config.yaml
normalize_top_k: false
routed_scale: 1.0
init_std_router: 0.00963
optimizer: "soap_variant"
max_grad_norm: 2.0
batch_tokens: 131072
train_tokens: 842900000
Below are experts of layer 6 (counted from 0) of a mixture-of-experts language model. Rows are named router (the router's row for the expert), gate (a neuron's input weights, with its number), up (a neuron's input weights, with its number) and show model dimensions 0-159. Each number is 128 + 24 x the weight over its row's rms, rounded and kept within 0 to 255.
Before each expert's rows: "gets" lists some tokens that make up at least twice as much of what it gets as of all text. This comes from a sample of Wikipedia text that the model never trained on. Tokens count by the router's weight.

# expert 1
gets: "1", "0", "2", "9", "3", "4"
router [128 110 109 130 137 152 102  64 120 173 127 142 171 141 128 161 125 115 129 130 117 142 141  92 130 138 106 128  98 154  91 135 109 148  97 113 136 125 145 115 134 185  99  92 116 113  85 157 102 155 126 170 129 138  78 121 125 134  88 110 107 107 143 126 142 148 139 126 146 153 133 153 111 130 153 151 157 126 131 136 107 123 126 110  82 153 129 154 137 122  67  95 104  82 155 130 115 128 137 118 163 130 136 115 137 102 169 152 119 113 112 121 154 181 115 103 132 104  91 118 143 109 138 106 121 148 112  64 149 137 157 143 120 140 174 115 142  94 122 119 101 108 100  97 152  76 108 102 166 138 169 100 137 113  87 108 122 142 124 103]
gate0 [111 129 165 150 157 166 105 128 127 154 130 121  60 148 118 145 148 123 128 140 110 134 149 112 172 146 123 115 106 147  97 132 154 140 120 114 147 134 132 142 140 148 122 130 155 102 134 122 127  99 106 162 164 111 116 135 115  90 117 115 121 136 141 100  98 166  91 109  93 152 140 145 110 110 114 128 126  89 131 127  99  82 134 121 128 127 112 103 138 146 129 159 150 185 115 122 150 128 137 127 151 104 127 156 136 110  86  97 109 156  98  89 173 147  99 136  79  76  87 136 130 153 169 166 175 165 193 112 149 121 152 106 122 117 140 159  98 176 118 148 114 152  97  93 153 119 132 124 163 148 122 104 162 121 137 100 151 133 123 135]
up0 [116 175 120  97 133 108 150 124 127  70  86 147 164  91 138 123  41 126 130 110 106 137 137 121 128 126 115 121 120 138 131 137 144 122  90 133  81 117 134 100 139 127 143 149 150 127 139 107 122 134 115 111 171  99 131 127 105 120 145 153 120 124 127 156 131 168 154 134 111 118 107 118 120 122 160 131 103 136 140 121 147 143 144 154 124 115 116 111 100 113 159  90  92 125 124  93 137 135  64 153 122 129 103 122 121 127 132 146 140 124 127 131 114 108  87 130 132 145  94 157 142 114  86 130  89 121 136 136 129 157 186 159 128 134 167 148  75 139 121 162 139 118 122 184 103 160 150 105  75 188 165 154 158 113  92 137 111 114 104 100]
gate1 [130 129 125 158 162 135 126 106 102 147 120 125 125 133 124 124 130  85 130 130 121 160 144 101 118 169 107 105 182 141 110 126 133 149 160 101 130  99 134  82  85 113 120 151 144 102 155 144 112 140 174  98 110 126 128  92 189 111 170  84 110 114 107 107 153 127 154 130 112 104 131 141 177 117 152 127 136 157 146 176 127 121 125 124 137 173 147  91 158  91 117 116 136 113 131 115 127 114 150  99 152 131 118 147 118 100 139 122 162 136 160 127 125 109 149 126 165 158 170 106 100 109 162 149 137 140 109 102 115 127 154 201 148 129 162 101 121 135 129  79 116  91 109 102 145  93 167 118 123 117 149 101 150  94 115 169 132 157 105 106]
up1 [138 118 147 167 108 134 140 145 108 174 130 139 126 105 113 142 110  99  76 122 164  91 140  70 125  86 138 157  83  84 133 187 130 124 134 126 113 132 136 112 135  80 118 127 106 166 101 102 140 129 145 132 130 117 135 108 116 117 160 135 172 160 144 101  76 130 150 120 115 102 111 144 137 101 172 110 119 158 150  61 149 135 138 162 104 106 113 157 102 149 111 160 152 106 114 145 129 126 104  96 128 141 135  91 162 110 138 130 140 135 170 139 113 116 134 124 175 124 151 157 112 121 120 123 114 100 136 141  98  74 167 141 156 125 143 141 138 116 121  70 153 131 154 123 111 135 127  89 145 108 139 132 115 165 141 137  95 149 102 140]

# expert 0
gets: " the", " in", " a", " of", " to", " on"
router [165 122 151  82 157  83 140 155 142 119 152 121 120 105 139 188 133 116  88 140 131 115 123 147  48 101 124 157 135  95 164 108 150 177 109 142 121  87 143  79 133  70 134 130 123 144 103 120 131 108 158 112 149 130  81 141 139 194 156 102 148 148 133 101  91 130 128 140  90 137 101 100 152 144 127 142 119  91 131 139 137 126 148  92 125 137 149 149 101 111 140 171 176 140 131 110 145 157 139 157 157 106 131 127 132 142 144  92 124 146 113 122 127 154 121 126 147 133 133 134 111  97 165  97 138  98 115 157 112 103  92 170 148 132 122 101 147 151 136 161 127 122 135 140 127 126 119 111 117 139 113 124  99 135 111  71 140 112 111 136]
gate0 [151 138 171 122 147 135 141 129 134 117 160 127 149 107 144 105 129 104 140 170 101 141 169 116 117 119 118 150 149 155 147 118  89 120 121 157 146 134 129 132 133 117 155 154 137 114 164 113 123 118 194 128 141 123 150 157 146 151  99 122 155 169 172  97 107 113 157 119 136 128 123 140 118 132 172 147 132 108 157 129 121  97 152 138 181 101 128 141  91  98 109 151 130 184 149 106 109 154  98  85 134 132 105 113 194 129 115 112 136 104 162 119 125 131 182 108  93 116 107  81 146 130 172 149 129 124  76 136 130 135 129 137 115 128 152 121 116 111  87 155 131 109  75  79 146 125 107 115 114 140 152 175 144  87 147 136 132  99 137 148]
up0 [158 138  83 138 118 148  84 129  87 166 152 118  88 160 133 125  97 137 117 125 130 162 138 138 110 106 134 103 144 110 126 160 142 112 138 143 119 133 144 141 119 139 172  81 123 154  95 145 126 126 100 134  81 140 126 114 104 155 135 129 152 116 138 134 149 125 132 160  89 105 134 128 124 103 134 161 163 132 129 129 134 106 162 141  72 131 103 142 131 167 128  82 123 151 158 134 134 123 185 124 138 142 135 131 104 116 163 110 107  89 135 155 151 137 104 138 112 163 129 152 111 150  81 101 126 138 150 117 133  74 160  69 131 140  99  95 112 151 208  91 140 153 141 120 130 133 167 149 133 139 148  87 106 146 108 117 112 140  87 153]
gate1 [130 150 106  92 154 131 151 155 105  81  82 118  95 150 147 152 115 173 133  96 108 149 113 115  87 123 126 119 182  78 111 107 103 128 136 119 133 113 107 128  41 156 155 134 121 127 131 125 123  92 146 105 107 159 108  96 145 107 110 130 116 122 113 146 149 114 138 141  98 149 144 107 118 117  99 165  83 115 117 162 133 151 143 146 127 121 179  87 142 133 139 115 145 125 102 157  70 171 156 108 148 122 117 109 106 106 118 111 147 138 137 127 116 121 170  85 130 115 132 132 153 107 118 136 148 126 133 136 112 110 141 140 157 117 139 135 135  96 108 118 115 211 106 102 113 131 111  71 141 110  91 134 141 121 117 135 127 156 107 118]
up1 [135 146 141 141 126 121 151 106 141 115 127 118 121 104  92 149 114 116 100  83 152  94 102 106 130 109 151 101  92 147 143 118 148  82  97 146 128 145 142 146 162 126 150 129 142 126  98 125 165  68  84 123  91 139 100 135 158 121 151 136  85 136 134 111 145 116 113 138 119 111 111 134 131 182 118  83 151 113 127 125 139 149 110 134 145 107 133 118 133 158 131 101  89  98 112 110 119 145 108 103  76 127 146 116 142 154 130 141 115 107  99 159 124 126 145 141 136 146 147 136 119 166 107 110 123 164 126 104 146 122 169 119 117 160  45 123 111 122 123 150 135  36 180 149 109 126 129 146 152  99 177 123 149 127 171 133 113 128 150 119]

# expert 5
gets: "\n", " |", ".", "-", "|", ":"
router [135  93 147 161  93 138 144 140 115 106 114 100  99 172 131  90 124 134 156 104 111 129 135 160 138 119 183 150 128 145 144 126 124 104 168 161 119 157 103 123 117 165 124 170 127 106 108 112 164 177  82  91 138 127 137 132 143 111 128 129 129 155 117 116  60 155 143 110 105 115 150 120  99 105 127 116 154 123 139 112 157 137 146 122 128 140 111  73  93 121 174 121 158 143 123 138 142 132  52 122 119 123 116 142 128 153 106 142 116 141 154 108 139 106 130 136 121 138 130 157 119 156 167 131 105 162 134 137 100 101 148 138 142 130 148 156 171  91 145 111 141 160 157 118  95 161 124 124 108 152 121 153 175 141 169 169 146 119 137 184]
gate0 [ 97 161 165 120 101  85 173 111  95  98 140 133 149 157 140 168 120 166 117  89 100 100 117 136 130 143 119 140 124 142 144 104 178  96 151 134 123 136 142 122  73 128 149 148  96 125 126 134 119 129 143 136 170  93 122 143 176 120 161 150 101  95 179 103 119 133 201 113 108 170 152 133 126  85 189 118 153 114 102 152 125 111 145 128 124  86 108 129 147  87 127 145 123 142 135 137 120 116 107 155 130 134 114 103 161 127 124 138 146 137 143 112 120 178 138 123 110 151 133 187  94 114 142 125 121 117 115 136  96 136 129  94 132  98 140  97 138 150  98 102 109 131 130 127 131  97 134 103  74  92 130 115 108 112 152 144 130  96 127 121]
up0 [147 153 139 116 123 171 146  91 113 155  89  87 102 142 122 142 136 127 115 162 101 136  89 106 113 189 114 139 133  96 163 116 121 174 153 159 118 129 119 139 148 148 140 136 149  85 134 123 164  88 160 168 161 110  96 150 106 157 130 174 154 117 104 150 165 129 107 151 115 157 117 110 122  76 142 164 119 150 190 150 111 117  95  94 137 108 102 170 135 145 112 158 123 119 132 105  81 115 128 121 116 109 165 105  95 164 136 145 122 117 134 130 125 117 106 136 139 159 122 124 130 147 137 159 132 150 135 149 144 107  97 128 112 149 121 138  82 117 127 100 134  94 125 146 141 146 106 119 139 116 182 125 107 127 107 109 178 174 146 124]
gate1 [145 105 168 178 143 156 112 121  87  99 127 105 125 128 144 143 163  95 107 135 165 113 168 109 169  94  84 168 127 152 126  75 170  79 114 120 132 136 123 138 131 120 120 144 131 136 147 118 123 112 129  92 126 105 131 132 114 127 100 138 147 141 130 118 118 123 109  92  74  96 166 125 110 120 108  86 145 141 116 153 109 147 159 128 142 115 152 105 106 125 166 112 149 122 108 108  80 153 154 144 146  88 121 112 124 129 112 111 139 147 148 149 132 108  96 147 107 128 172 150 198 166 145 124 135 119 109 117 130  96 166 156 118 109 133  99 127  90 132 127 143 125 130 125 142 141 170 139 119 117 118 102 154 162 131 107 135 101  49 104]
up1 [117 153 156 110  90  75  84  83 125 102  91 157  82 149 149 122 143 142 104  84 155 124 108 121 156 126 114 108 140 143 130 131 114 129 172 122 157 138 128  89 112 129 194  97 115 142 135 118 112 110 153 191 109 122 141 114 203 134 129 114 186 108  78 156 151 131 150 135 117 120 144 138 125 128 125 136 134  99  96 180 121 148 109 131  87 157  88 124 119 150 123 127 142 111 161 146 125  94 140 117 138  98 106 169 125 128  94 149 120 112 115 116 118 117 134 142 114  86  94  89 106 152 110 122 105 125 126 117 106 157 126 144 167 128  89 124 153 147 115 155 155 117 123 154 129 144 108 121 124 148 128 151 145 148 103 143 134 102 158 122]

# expert 4
gets: ",", " and", " was", " is", ")", "s"
router [ 77 158  99 156 104 152 145 143 117 107 136 139 105 102 110 104 110 131 123 112 135 161 112 159 164 144 111  85 152  90 129 113 110 123  93 120 144 120 112 164 140 133 120 137 118 129 206 124 138  92 189 135 148 155 151 125 106  73 109 143 123 116 103 121 175 168 134 150 136 103 139 131 182 115 110  93 100 182 135 118 136 101 114 164 132 128 148 125 126 146 132 147 108 130 134 120  95 137 160 130  96 126 145 173 133 121 152 149  96 136  77 133  90 113 102 157 117 131 135 129 143 150 140 140 108 108 150 138 120 135 137 170 126  84 107 124  93 134 124 112 106  84 124 148 137 138 115 169 104 147  87  92 147 105 137 138  96 129  91 138]
gate0 [140 110 134 133 123 109 116 130 124 113 121  84 189 119 125 121 102 120 121 116 134 146 103 121 128  80 176 151 151 121 100 120 121 117 118 121 113 132 153 104 172 125 161 143 136  91 136 137 162 122 157 127 150  92 123 109 119 144  68 118 148  99 132 104 156 102 149 142 168  55 152 157 200 112 136 127 141 120 119 122 126 154 115  98 143 114 134 131 121 135 100 110 108 152 117  78  80 109  99 130 123 109 134 128 169 127  96 129 117 171 145 105 142 127 177 134  96 143 118 134 162 110  94  98 146  81 142 154 125 157 122 101 154 106 124 136 153  92 119 163  95 111 126 131 180 113 144  97 125 110 105 122 144 114 102 158 149 142 153 149]
up0 [168 164 136 137 132 115 161 148 189 112 119 141 150 110 167 136 106 110 111 125 112 155 110 143 116  87  80 159 136 122 154 124  77 128 139  96 119 129 145  74 163 134 122 146 172  87 145 142 148 123 161 158 117 115 100 126 158 147 119  80 149  94 124 139 155 131 118 108 129  72 137 162 133 117 135 139 148 112 119 139  97 165 127 117 128 138 133 185 143 136 137 123 142 133 142 110 129  55 119 145 106 133 116 123 143  89 145 117 114 161 107 194 141 147 154 127 147 136 132 116 140 127 101 140 120 116 161 173 106 144 121  96 159 112 110  98 111 110 106 123 115 125 125 123 135 168 116 174  78 101 130 121 144 112 115 139 109 154 106 159]
gate1 [128 144 139 100  80 123 133 116  79 157 123 122 148 153 111 145 161 124 119 114 136 118 130 144 155 112  91 113 183 108 159 114 165 117 101 129 162 159 110 121 129  96 141 148 118 148 190 120 151 126 147  95 117 156 113 112 122 167 136 118  98 167 161 130  90 142 140  96 123 162 141 111 129 150 142 130 109 174 138 116 126 144 177 161 158  94 123 164 124 149  84 136 108 146 146 122 173 117  97 175 139  86 154 157 156 174 136 109 131 108 168 134 117 115 157 124 163 142 116 134 138 148 127 141 143 160 129 144 129 144 114 114 123 112 160 147  98 133 104 174 150 147 102 128 143 132  95 129 196 141 106  85 137 150 117 121 122 143 149 126]
up1 [173 135 119 147 181 144 113 106 163 148 119 114 153 122 108 121 109 130  98 123 168 164 133  96 127 121 121  82 119 136 131 123  90 138 108 116 125 142 164 133 140 148 173 110 157 106 133 161 129 128  97 134 147  98 129  83 119 110 146 143 153  77 178 111 175 119 201 138 141 122 154 127 150 168 121 101 190 186 136 132 134 154 143 190 162  88 144 127 129 122 121 159 143 114 127 102 107 163 138 111 146 153 124 140 122 104 143 141  96 130 159 110 121 180 157 142 129 104 129 140 126 159 119 117 104 140 110 123 122 136 141 113 123 117 166 160  95 130 157 165 145 176 168 138 136 129 122 141 132 118 120 106 104 123 151 127 138 143 148 123]